From a checkpoint of a small mixture-of-experts model trained on Wikipedia.
Training: 310M tokens, 4737 steps.
Below are experts of layer 2 (counted from 0) of a mixture-of-experts language model. Rows are named down (a neuron's output weights, with its number) and show model dimensions 0-191. Each number is 50 + 15 x the weight over its row's rms, rounded and kept within 0 to 99.
Before each expert's rows: "comes before" lists some tokens at least twice as common just after its tokens as in all text. This comes from a sample of Wikipedia text that the model never trained on. Tokens count by the router's weight.

# expert 30
comes before: " of", ",", " in", ".", " and", ".\n\n"
down9:42 33 51 47 20 53 25 47 54 60 54 45 44 60 44 38 48 40 42 27 61 51 36 45 60 35 56 46 55 56 47 51 73 21 66 49 41 51 37 37 31 67 30 55 75 53 54 71 66 36 66 51 59 74 37 51 31 35 51 37 71 46 13 69 43 07 49 61 58 44 64 37 71 26 47 63 79 62 61 32 52 63 57 57 69 25 40 80 73 50 60 60 85 50 65 35 72 36 32 59 40 77 63 59 63 10 52 60 62 40 55 64 41 22 50 26 59 52 73 47 64 75 57 47 44 68 49 58 52 43 62 63 43 61 70 35 45 46 59 66 43 59 40 56 49 40 44 63 52 54 50 39 42 46 60 66 75 32 29 38 79 41 67 35 39 73 16 67 70 47 55 48 50 68 53 45 30 49 55 30 82 36 46 47 79 49 55 62 85 45 56 41
down10:41 39 60 47 57 51 40 45 46 48 37 71 47 70 60 44 47 59 44 45 70 46 72 48 20 57 65 54 43 32 79 69 49 71 36 64 54 61 37 30 47 39 47 47 32 60 46 52 41 73 58 82 74 57 65 48 65 44 44 45 48 69 59 50 59 70 50 69 65 72 56 82 49 40 50 47 71 62 71 35 42 27 70 36 63 49 55 40 35 39 61 85 22 59 44 66 51 57 64 45 31 69 46 59 57 42 56 51 53 31 43 49 49 67 45 44 45 46 44 45 45 60 71 47 54 30 46 51 27 44 54 18 00 30 55 80 43 47 48 67 73 41 32 59 43 78 56 54 46 53 49 51 60 51 29 42 87 22 85 53 39 48 44 59 36 62 30 25 49 72 48 52 77 50 45 42 29 41 46 28 54 23 72 43 48 58 58 67 39 61 92 56

# expert 15
comes before: "19", "born", "20", "S", "M", "C"
down1:47 42 70 70 26 64 32 31 47 42 43 63 50 50 72 48 57 58 34 26 52 65 71 55 47 60 41 30 40 54 77 40 59 55 41 39 32 34 53 38 58 42 32 58 83 62 36 36 44 46 68 75 51 57 38 70 12 21 63 71 23 43 60 57 21 35 46 14 62 41 77 43 44 44 59 00 56 38 52 43 48 43 53 55 26 44 59 34 41 40 45 42 39 49 47 67 51 41 47 63 52 49 38 43 44 56 46 53 32 35 52 63 31 22 52 46 56 59 40 81 45 47 44 64 50 45 51 48 70 52 63 36 54 43 58 51 57 66 70 77 64 40 65 60 82 85 39 43 61 33 69 44 21 49 37 55 53 31 70 42 35 50 67 69 67 90 74 72 63 42 56 40 58 37 45 50 50 17 46 56 46 45 48 33 49 40 58 40 31 37 35 56
down2:60 38 35 62 53 48 62 41 77 65 40 42 54 59 61 63 57 32 52 51 59 51 34 55 27 54 39 41 40 49 70 72 21 65 63 50 55 57 40 81 76 17 49 48 41 36 41 73 41 55 84 77 33 52 51 69 30 50 60 58 38 60 42 56 39 47 43 31 64 52 50 37 64 46 33 41 62 58 21 60 43 31 46 33 38 44 83 68 53 50 68 50 18 72 31 57 90 53 66 42 99 34 48 71 40 32 68 49 36 28 47 28 46 29 45 47 60 47 59 63 52 55 69 46 63 72 61 53 45 48 58 48 53 28 62 59 78 80 57 58 52 55 52 42 41 34 34 39 53 81 70 30 61 42 56 56 57 49 41 42 61 59 44 45 51 72 64 34 63 45 62 50 36 51 55 59 08 55 50 27 61 11 61 48 45 60 61 59 45 52 83 58

# expert 52
comes before: "20", "19", "1", "18", "2", "3"
down0:26 40 37 13 45 36 60 39 31 41 67 28 36 65 35 40 55 54 45 31 59 70 64 42 40 61 72 36 74 38 49 46 71 52 57 55 51 39 35 81 25 75 46 67 41 33 31 47 46 44 70 61 54 39 47 75 27 66 29 55 28 52 35 31 55 46 67 37 61 43 29 38 34 60 53 52 27 43 39 26 55 60 52 67 65 71 46 65 48 52 35 82 50 56 71 45 78 78 47 44 50 77 32 48 30 59 64 78 80 29 74 73 56 47 32 52 51 69 41 41 60 18 36 47 37 72 58 20 47 72 43 20 52 42 45 65 50 64 46 64 48 52 33 52 41 40 55 69 47 55 49 38 74 42 41 68 70 47 48 43 32 43 30 47 38 37 09 36 56 56 69 49 67 50 56 52 46 60 28 56 41 57 45 78 48 38 31 56 70 67 49 67
down1:56 41 56 56 56 51 54 60 63 49 55 49 55 35 29 61 60 60 56 60 41 46 45 60 34 64 56 62 55 19 73 00 34 58 67 37 55 31 62 10 34 54 27 48 44 64 47 32 32 75 58 48 54 45 61 60 43 44 57 55 53 41 45 72 64 48 58 54 47 60 48 70 54 51 75 64 46 43 49 67 27 68 53 51 40 46 65 53 34 38 62 39 48 81 14 34 51 54 09 53 41 51 68 58 53 65 63 56 53 52 56 31 60 66 71 53 61 35 52 71 66 59 56 43 52 22 40 27 57 58 47 88 54 70 21 27 42 57 25 56 24 36 43 56 56 42 50 55 40 53 43 56 38 19 58 55 60 60 64 32 72 60 46 60 18 42 54 39 56 54 64 70 37 11 46 48 39 12 32 71 56 39 54 72 42 30 63 35 31 58 50 45

# expert 41
comes before: " |", ",", " (", " |\n", "\n", ";"
down8:62 41 42 47 71 67 54 37 41 45 47 70 46 49 48 38 46 56 22 73 53 75 57 65 48 51 34 41 68 46 45 57 45 25 39 72 39 72 40 35 50 66 35 30 41 54 65 60 40 44 74 56 50 67 69 49 48 72 38 44 54 51 16 43 53 60 51 62 52 63 27 61 48 49 50 70 43 47 72 67 36 37 40 35 49 56 31 27 55 60 07 48 61 49 65 77 36 29 62 51 47 32 63 46 73 06 45 46 43 25 47 44 32 33 32 46 61 47 41 54 22 35 56 66 37 36 29 45 20 65 67 80 65 99 57 39 47 62 54 71 66 64 56 44 19 49 42 62 39 34 31 55 77 47 11 50 48 42 38 48 11 48 59 61 42 50 37 42 39 69 42 55 58 44 62 30 44 60 30 33 45 36 67 40 47 48 74 50 66 42 58 43
down9:51 54 40 65 52 38 69 47 46 61 66 28 54 61 33 45 47 51 50 35 51 19 33 38 09 51 65 46 58 27 47 31 39 75 62 27 46 30 61 73 43 21 57 47 43 61 26 62 48 36 52 86 60 15 46 41 49 71 65 58 49 26 53 36 37 45 50 48 69 60 49 53 38 75 62 71 45 60 76 67 51 82 32 24 40 50 44 54 39 51 57 68 50 30 34 54 65 53 42 35 39 35 52 59 23 16 47 68 76 39 46 68 53 49 68 50 33 61 58 29 59 47 58 46 54 69 50 35 80 60 60 72 42 45 44 67 71 29 75 63 06 34 37 42 41 80 38 42 57 46 31 37 41 68 56 58 44 45 69 52 85 45 47 57 40 42 60 54 46 49 48 60 50 23 70 20 57 61 79 42 49 35 42 47 51 59 38 69 39 34 38 59

# expert 12
comes before: " of", ",", " and", ".", " in", " |\n"
down1:67 47 29 76 43 54 41 65 31 46 54 21 34 25 52 52 57 62 68 43 54 53 66 47 56 52 48 37 65 56 50 53 47 34 49 32 51 56 43 44 47 11 68 12 41 65 69 53 71 49 32 18 42 59 61 57 47 66 65 61 60 52 60 44 58 58 65 65 41 55 39 46 48 17 60 57 18 69 54 60 53 33 48 87 27 71 21 35 62 62 56 56 69 33 40 68 43 37 25 36 49 99 59 76 50 35 35 33 41 40 44 41 52 35 68 47 61 51 41 48 59 27 48 50 37 24 19 41 50 43 56 44 54 45 56 56 53 35 34 48 65 55 40 58 61 40 35 49 54 65 42 50 68 62 57 44 42 37 40 23 60 64 38 67 55 54 58 80 02 31 55 67 71 45 89 64 40 51 54 37 67 24 33 46 52 47 57 60 56 41 46 43
down2:47 89 58 43 42 41 59 38 58 68 63 54 67 36 69 37 40 47 40 62 54 68 72 08 63 49 60 66 67 40 53 54 60 60 66 62 54 87 47 39 33 54 56 55 43 42 57 49 72 39 55 57 44 52 67 48 62 49 32 45 47 84 61 42 57 44 45 64 65 40 66 52 29 38 51 54 65 31 65 61 44 42 19 46 56 52 47 75 53 33 45 76 58 66 77 45 60 47 68 65 58 45 50 69 57 54 24 53 28 73 41 34 64 66 36 81 56 47 44 55 51 40 78 51 47 22 36 54 71 71 55 53 40 73 67 45 48 63 43 70 45 59 54 37 12 48 38 94 43 42 74 31 21 53 42 41 39 48 36 35 40 38 36 51 50 47 49 58 49 19 18 33 58 32 63 54 39 30 52 69 52 24 45 28 34 23 64 66 61 42 48 85

# expert 23
comes before: " The", " He", "==", " In", " It", " She"
down2:55 40 48 63 37 55 39 51 14 58 52 55 73 31 40 49 34 52 56 76 22 38 61 47 73 51 23 76 45 72 74 63 48 38 47 56 21 33 41 52 92 49 29 39 31 72 52 33 28 33 55 37 39 52 58 29 51 37 57 56 54 47 47 65 60 68 67 36 56 19 59 48 45 31 44 39 43 43 30 36 48 36 50 68 52 46 45 56 65 32 52 48 57 56 52 71 46 60 44 49 50 75 87 58 60 55 50 63 31 49 74 57 52 47 57 56 49 64 40 25 69 43 41 90 62 28 50 62 35 49 85 42 34 50 51 57 81 37 32 63 71 57 30 51 47 05 40 59 49 45 32 45 70 53 51 31 38 61 32 50 72 54 34 73 77 49 55 84 55 41 67 55 54 57 77 34 53 67 54 73 52 59 73 30 45 40 53 65 35 56 60 68
down3:51 47 39 55 31 60 50 47 31 29 54 65 45 25 33 42 33 58 41 29 10 56 57 52 57 65 54 17 36 28 45 49 70 71 43 72 52 81 55 47 36 62 57 31 43 76 34 45 45 44 37 74 55 66 58 43 81 39 54 28 46 37 45 76 44 52 56 47 61 36 42 61 55 54 38 52 44 80 72 41 24 51 27 30 48 54 55 69 60 42 67 74 48 22 53 27 26 47 44 76 56 65 63 55 70 72 45 53 40 54 23 79 55 37 72 41 65 54 34 37 60 54 67 55 56 71 56 31 69 60 44 56 56 45 26 61 61 53 24 82 63 62 36 55 59 48 52 35 43 44 49 49 30 47 75 59 72 49 66 71 49 28 45 69 57 61 37 49 36 52 64 31 48 36 45 84 48 49 47 41 50 42 44 30 00 38 64 43 46 32 19 44

# expert 61
comes before: ".", "0", " |", "%", " |\n", "–"
down3:60 26 44 26 56 75 50 62 39 51 63 34 62 41 21 63 42 45 50 66 36 37 39 36 40 76 82 53 72 56 25 69 80 45 27 43 50 26 43 61 52 48 51 50 63 62 53 54 31 17 39 49 47 25 49 47 56 48 40 51 25 29 58 48 31 79 69 44 74 43 68 57 56 30 51 45 71 66 38 64 54 38 28 61 31 28 68 33 25 70 43 62 49 41 52 19 47 58 44 72 36 56 37 52 57 57 39 56 25 37 57 54 47 44 65 51 65 58 27 17 53 57 32 64 54 17 39 54 54 35 30 40 36 50 49 12 50 36 52 26 32 46 77 65 47 79 33 43 58 33 61 30 54 60 72 56 58 52 51 65 23 63 49 50 33 66 45 37 43 45 32 37 69 23 50 52 29 40 42 32 70 36 36 56 31 49 62 64 77 46 60 35
down4:80 69 51 58 31 66 60 61 56 48 44 39 57 57 65 41 40 69 54 71 49 26 38 27 38 51 54 63 59 57 44 52 76 41 53 55 50 52 51 44 56 48 21 47 22 34 48 47 59 46 65 44 56 48 46 52 93 40 74 31 36 54 86 43 46 38 22 59 35 29 61 31 59 46 59 72 54 83 62 86 31 50 13 76 14 53 49 40 49 56 37 32 52 55 77 63 54 34 60 56 22 55 67 62 22 62 50 41 89 60 41 34 41 70 65 52 43 52 67 60 46 65 49 50 40 68 54 61 67 58 74 39 44 42 44 63 90 48 63 45 53 43 17 51 58 35 52 65 52 53 49 30 43 69 50 25 37 22 55 38 62 75 51 27 53 34 55 41 49 36 53 50 32 55 68 38 34 54 40 64 31 29 33 21 34 53 46 53 58 48 47 49

# expert 20
comes before: " of", ",", ".", " in", " and", " were"
down0:46 32 39 52 74 54 52 64 61 23 48 97 54 61 57 44 68 52 46 46 46 59 47 40 47 65 62 45 62 45 25 55 30 40 62 67 21 55 38 44 65 52 73 39 34 37 44 32 42 39 61 33 22 41 42 51 87 45 53 53 60 49 33 40 37 24 64 50 63 68 56 50 42 55 30 20 56 42 50 33 38 41 58 49 39 51 52 78 73 63 62 57 37 51 31 65 48 54 62 49 39 62 48 39 41 43 57 71 77 43 54 58 57 14 28 53 48 38 38 38 26 42 57 53 49 46 86 48 26 67 40 65 62 86 36 62 61 50 76 60 72 75 45 46 55 20 67 74 57 31 44 55 51 57 69 66 41 70 84 67 21 54 61 55 45 50 53 33 69 70 64 49 48 59 30 39 58 33 48 65 33 38 42 76 26 53 68 47 67 19 47 75
down1:50 52 66 54 57 90 61 31 44 54 62 73 51 37 48 66 54 71 55 55 49 38 46 48 45 22 60 47 23 56 22 56 47 47 40 33 42 51 32 56 56 45 30 53 75 02 39 60 47 64 45 42 55 74 60 84 53 73 50 40 50 57 52 39 27 51 75 33 95 58 41 50 57 59 73 46 66 43 50 44 49 12 46 41 51 73 45 55 36 52 26 63 35 54 45 54 37 46 61 52 47 55 45 45 29 51 46 57 61 55 76 18 40 29 33 68 43 55 67 42 31 51 42 63 54 55 48 23 41 50 71 53 26 22 59 57 40 64 66 54 68 68 49 36 59 55 78 70 58 26 62 55 57 49 52 43 63 49 86 59 35 66 50 59 80 41 74 66 49 47 56 42 27 66 26 51 33 21 49 61 58 26 42 71 78 46 56 59 54 20 40 50

# expert 7
comes before: ",", " of", " and", " to", ".", " in"
down0:57 62 49 49 49 34 71 68 61 56 50 52 34 17 22 43 72 56 76 71 39 08 51 64 66 54 75 38 46 36 49 62 51 36 39 43 43 57 35 37 23 74 47 54 44 58 61 42 53 43 51 66 47 59 53 46 63 64 86 41 52 58 65 63 55 30 56 62 75 34 67 55 37 43 30 48 64 65 83 62 54 53 87 54 61 44 49 44 36 47 67 38 74 65 24 63 30 66 55 50 71 60 42 66 40 52 75 71 58 53 70 39 49 37 52 48 47 45 49 59 49 37 58 75 50 48 80 47 19 30 62 35 63 84 48 47 69 40 61 43 34 37 30 47 37 54 62 47 57 28 51 42 20 60 55 55 45 66 66 45 46 72 58 63 42 67 93 45 51 58 48 24 23 49 12 54 45 35 31 63 38 38 63 49 66 62 37 68 49 34 48 76
down1:40 35 58 58 66 06 76 66 53 80 53 30 51 63 58 45 60 32 60 61 50 38 52 21 62 53 44 69 45 56 56 52 50 41 69 67 61 26 65 44 34 62 35 49 38 41 43 57 54 39 39 55 58 33 20 29 77 35 58 37 28 53 15 78 49 84 52 52 15 76 41 55 37 39 55 47 22 48 39 31 35 66 66 46 55 40 61 46 69 56 56 52 69 55 62 36 64 48 69 77 46 57 22 47 56 65 59 45 36 54 27 69 52 49 30 45 41 34 39 63 66 67 49 29 49 49 39 58 45 46 38 56 53 59 48 33 43 28 31 51 14 43 57 54 27 62 57 04 45 77 38 67 61 26 19 39 49 46 40 52 55 42 34 47 35 46 20 48 39 44 32 50 42 25 57 53 65 49 69 38 65 64 56 52 43 59 29 35 20 41 48 44

# expert 46
comes before: ",", " (", "\n", "'s", " was", "i"
down9:62 41 34 33 41 69 66 49 35 37 61 33 46 56 50 55 77 35 62 63 35 40 46 46 42 44 63 46 50 56 42 34 60 47 53 60 62 44 55 27 22 35 52 51 80 35 77 54 49 61 66 50 46 67 44 53 42 55 51 70 44 33 47 61 48 46 72 74 64 64 61 54 70 38 37 11 53 50 61 44 54 43 46 57 70 55 62 57 63 67 60 59 73 64 22 36 61 64 82 53 01 75 53 61 28 63 65 72 47 51 38 51 46 56 38 50 60 53 87 30 40 52 47 07 35 84 44 63 45 59 53 32 46 52 52 69 15 51 81 55 27 44 67 54 55 81 81 49 62 65 49 45 79 66 24 30 40 57 26 38 38 54 34 25 45 39 43 30 54 70 49 46 46 50 59 48 38 34 60 48 36 42 63 78 47 47 51 25 57 54 54 31
down10:71 27 59 54 51 43 64 47 69 47 57 69 58 30 61 67 50 69 42 43 56 52 59 40 82 48 75 35 38 62 77 56 35 42 36 49 79 75 34 60 34 57 58 45 59 45 67 24 70 26 00 51 54 68 61 37 31 51 36 54 69 34 58 29 36 33 49 49 60 59 41 30 56 54 51 47 31 55 63 42 33 61 31 41 53 64 64 58 36 66 36 69 59 38 50 27 48 69 31 33 39 31 71 54 49 56 51 57 66 57 34 43 54 39 33 42 47 50 37 47 51 48 47 66 42 31 48 49 48 61 40 43 57 53 67 39 46 64 17 56 73 54 30 41 68 48 38 68 65 31 50 22 39 56 42 84 57 35 43 42 45 55 77 43 84 54 43 55 68 53 64 28 19 35 29 47 51 43 58 43 49 35 23 42 85 55 73 15 46 82 49 22

# expert 19
comes before: "==", "The", "===", "In", "-", "="
down1:56 64 44 63 41 66 33 30 50 34 78 62 54 45 40 48 58 53 54 65 58 49 60 56 51 35 18 75 47 67 46 54 70 44 40 54 54 56 66 89 24 52 30 21 68 41 72 45 33 49 34 49 58 56 52 53 42 44 55 16 64 78 28 22 35 51 49 43 53 35 59 78 47 50 69 52 42 56 64 58 44 25 67 35 72 59 78 54 41 45 30 48 72 62 46 59 46 44 24 57 60 78 58 53 41 62 68 47 34 66 50 67 42 16 69 46 56 41 46 64 51 52 29 62 61 77 48 68 51 14 47 51 57 54 39 40 23 47 67 37 20 66 66 35 75 35 34 43 31 38 46 54 56 83 42 43 43 40 62 39 28 48 39 62 45 79 37 84 61 68 26 68 43 57 37 60 43 41 71 78 60 52 49 64 46 29 40 73 45 64 37 42
down2:39 45 62 39 58 35 44 39 22 50 60 45 52 62 30 32 66 62 24 32 66 54 33 44 78 77 86 42 39 25 65 72 57 68 70 48 46 44 40 66 60 73 75 81 36 56 54 35 43 56 60 35 83 46 69 81 51 41 45 82 71 92 51 54 45 39 40 54 54 40 63 42 74 14 50 91 54 42 74 37 60 57 43 41 58 28 39 49 47 77 65 57 45 60 55 33 68 65 41 52 75 39 64 40 46 27 47 57 45 60 56 38 53 27 43 32 31 47 40 73 29 52 60 87 43 54 54 73 36 63 51 39 39 41 34 55 60 53 48 48 71 61 56 44 50 37 53 57 44 49 47 44 83 47 57 57 36 68 55 39 35 58 44 67 50 43 58 50 51 53 46 57 47 78 45 43 69 39 40 72 31 41 23 75 62 53 71 56 50 60 75 47

# expert 3
comes before: "19", "20", "born", ")", "18", "aged"
down3:64 66 48 49 80 57 69 53 40 65 56 55 88 37 44 44 46 29 84 54 52 62 75 55 56 34 36 55 83 58 76 85 48 60 52 39 52 52 26 52 57 32 63 33 43 62 60 56 48 46 70 16 78 67 63 40 66 59 68 30 85 61 31 04 60 63 58 50 35 54 75 41 32 43 41 69 73 58 48 53 49 72 58 44 33 76 18 66 70 42 38 31 47 57 55 59 51 60 46 59 33 74 52 46 55 54 54 71 50 59 59 46 25 46 30 49 42 29 51 31 55 51 34 47 58 50 50 34 24 44 46 33 64 74 33 51 73 41 66 46 64 24 46 69 37 38 61 37 50 46 56 53 59 67 71 60 37 52 41 32 75 42 56 37 44 45 55 77 32 55 46 59 63 61 53 37 44 36 34 55 83 56 25 39 51 62 45 22 33 60 44 50
down4:29 43 63 78 63 73 65 52 55 35 30 55 31 66 59 42 58 20 48 27 68 48 41 44 55 59 51 58 28 58 66 30 75 59 41 26 34 33 54 47 78 53 16 43 59 75 52 46 57 33 45 59 59 74 85 25 25 67 63 45 51 55 74 17 54 74 52 28 68 57 31 34 49 40 28 50 32 53 50 42 74 44 41 67 59 55 55 68 70 53 29 28 78 54 42 66 48 49 52 64 38 47 50 39 36 61 52 49 57 59 55 47 45 34 26 70 21 33 36 41 55 28 60 05 40 70 50 26 45 47 49 72 52 46 74 45 52 73 65 17 46 45 24 51 55 72 33 76 50 53 57 47 56 32 55 32 27 45 46 44 54 54 51 52 34 24 37 45 61 49 43 48 58 29 50 32 79 35 41 66 58 58 57 44 53 60 50 61 26 50 59 57